From a checkpoint of a small mixture-of-experts model trained on Wikipedia.
Size: vocabulary 8192, 50.5M parameters.
Training: 550M tokens, 8686 steps.
Below are experts of layer 10 (counted from 0) of a mixture-of-experts language model. Rows are named gate (a neuron's input weights, with its number), up (a neuron's input weights, with its number) and show model dimensions 128-191. Each number is 500 + 25 x the weight over its row's rms, rounded and kept within 0 to 999. Numbers have three digits each.
Before each expert's rows: "mostly gets" lists some tokens that are sent to it at least half of the time. This comes from a sample of Wikipedia text that the model never trained on.

# expert 14
mostly gets: " it", " It", " there", " they", " However", " them"
gate0:550506481496476484512556515465458513493502487479490459506472457473501497488500466501528535490490515474517531472502458456522521494490475480504475482478537447533490493502486499461483527486525522
up0:520541499468529519486448507511543468509540476477510518498473494492493489496530535520494499479523467463530527486490481503496487468524444517481506501507457523518530485555524496498523514505563468
gate1:530475503510501505512467503500526532504504478512493520495464488531516484508502522469458509496486508481490468487498453497501490493492541519516532427490565506502511510497491534514528491473479541
up1:533470518493495496512461552519498494474522465459497534475519501584518471508513506509501498491479515477495487436483521476500505516478510516452534477503481518486514502478551491532538503480493439
gate2:506488484513498501474490484510489449456507475458513481486500484500519447561473510521473461495519504497541519489493496514462488488476520475500516463533516488516488496535486513533505501500504509
up2:549518494497504501497533508460516488515505538523520504471494507512478522516489513478526475458459476523495487535528496478528512533509504510500526491508503478452491480508519548485524487473529503

# expert 13
mostly gets: " al", " was", " been", " became", " would", " can"
gate0:507496510520527505484471450498446481489495458528539491473523480453490488504521513488473489501517491527513478500495505524508459514508525515480486493507484503487494467516488456473560486511522528
up0:476511482527535474485474560486498456508543501507453496484518502510560480459477487507502495463499512502493528497531474464490517477478476476513510514454554486458536463508537544510478523530505498
gate1:495468468479503502522525497463510501487534556508484519503500501518516495494493485509485506485460493502483455537505477507530472481516426494465477492539485452451539509535491464487478507485537500
up1:529520526523483548512552571512511481497486500503501486474491481505539489481507477494495529508465502492496497486517509521493463486546526539497479490510501538569506525528494556471533491496520475
gate2:501517510509516498483494501464528520485543478510498504498519498491497503531452473471493501471504519507515500491510505523508549441527499497519503508513502479537465496506496539472488523452515494
up2:488444535500526502515512505461481505504489512504468507513472537489480499480519511534548525492463504464495450512509518526504502485477487510495551496443500492463518489515494459489521476554491490

# expert 2
mostly gets: " his", " the", "The", " their", " this", " its"
gate0:512513536493489496518508506494533507549490514542500483479493452475512485499500489494477457518535470510491512503528508482511580536470508460474437476486493491541472513509479539480536515493501514
up0:518467449530485520512510496472490515555501480510502514492522497484521491532539472506503486444507508478535509479506525489463522544507552504488477520448452528485512476511469527497464493521526470
gate1:452508479496489490502512494476486526507505443522518532531561477489475504490508507520480521483490485516550566517495488493469511478509499492478515511520443524516508501543497516472522497502525520
up1:524492479448494480559513493522528512527534499490534521521474481517510516497513484490457490496522485490481494507520437485519481489459502508543490495496465519537539465562481505509500457487508527
gate2:487466513492499467519481489520481531467455471482527490511460536477513522525520506518528475500481497483522497519549489510532479489507494476502508470492505476504487474508539541458524501496472502
up2:477468512503495510524508490503545473539495499514502517483511478522529518522492504509475532482480449489466517497507489506505472519522503494456520507484501504492479510530490535514488506473467500

# expert 3
mostly gets: " film", " design", " director", " story", " include", " character"
gate0:499529493510513489561504516462514521533491502489475449493501508493467523461530510472481502474513476487472538525513500496517524523507468512504471517541479530511498507526537503477514542487513494
up0:535494469492494501546452534479482488517542495554517512514487492532479493515508500486468486423532477527520534530488537503548460524464507491493510551525524509494520510530465534480475530533487454
gate1:472513513499499526497482478495528489500474491443489508487528473570473532492488469509526540513502495505519494482495472466487560471484508476499480446490530493464510452528517548473482486511518509
up1:532519505503508529536538515484490535511481492500481500501533523511497508480485505516474525522480498484528515500550477530506536467453474477443492517511470494511492504535518483524504525505526466
gate2:441472525439489499491535467529519491521448528502506508495540481510529540480504542497473500529485534504457510509476500497542500469529503472496518532494536496478498497500496503494498523476504500
up2:507550447493544501502480494465455487485516465524499511542501515448493513473503488461502493505493508523485485490461452465506500518466536481488484464485488511496493457491485503509520489513481494

# expert 10
mostly gets: " States", " years", " English", " home", " children", " County"
gate0:492479492507525496462499489509530506493482436454541486465466497466485492470535532521478461501500502509536475496472464507514492495508501497478488513524483518522462473488436505488545489486511541
up0:532490528524470492506486483505528474514511458471502502488517515480498510448479512479485493466515483479521510504508445516463506463456514464499492503507509474500521471522536527491468525512481459
gate1:510534483512469493525543505505475519452510466487502492515488527507482492493483489486510507492495504496521494509469463502486534534503483480529533496515491494467512507473478548492480468511494494
up1:486477459502519487541493467509510505497532548494530483531515511524520541497510497513499539520505505522529532460551508569474526523519482516515526499489518486476533486499496478510497449493524464
gate2:504491484461493520474494488488487531507435505466510505507459505524508539506500514487521461533522526520521525509509501478484494526565499439517532509535534483505483504481477515484503515470513518
up2:483504481489517513501491503474547470499484493530476464457489529536500544472518483492511522534487506529500496496508534478525456474541486515504528492468437530499511489476457507530497453535529500

# expert 7
mostly gets: " October", " September", " April", " November", " July", " December"
gate0:501520493504533522499450484523502501491492503495509498464497485537494505527470514506446514511494504511510512501479535494482493534484534504553486513525527443555452467464479534509496489479487467
up0:482519516486508516540506495569435468513471494503502526489495450516505509488493487566459541514444503451521542496471502495513508513528503489516519541537520472490515551486444482502469475525514483
gate1:530521524487513456475504480493483472493517481490506482461492493450487469501521505447487528490492531474529489496538536495483488481469481486476470510467465490528475509466505494503511467525491456
up1:520517505474567482536473503482468465466457481516477496440500556524546486570520520501502489502504471520476538537493492507500519511536478522537512530523458523463544520516514459521522547471524479
gate2:481476516477491490505467512499497487490455451511484530516461510510486484531525522456484480484501546516554496498528498526499506552446526499532509526504438475484498500523457474540520522526498446
up2:513485540543487503535504519491479473500492511493525501510476492494488512470456504539523513541524471492482505502522457479469521467533480517464514523544490492489534511486557530464522465498496522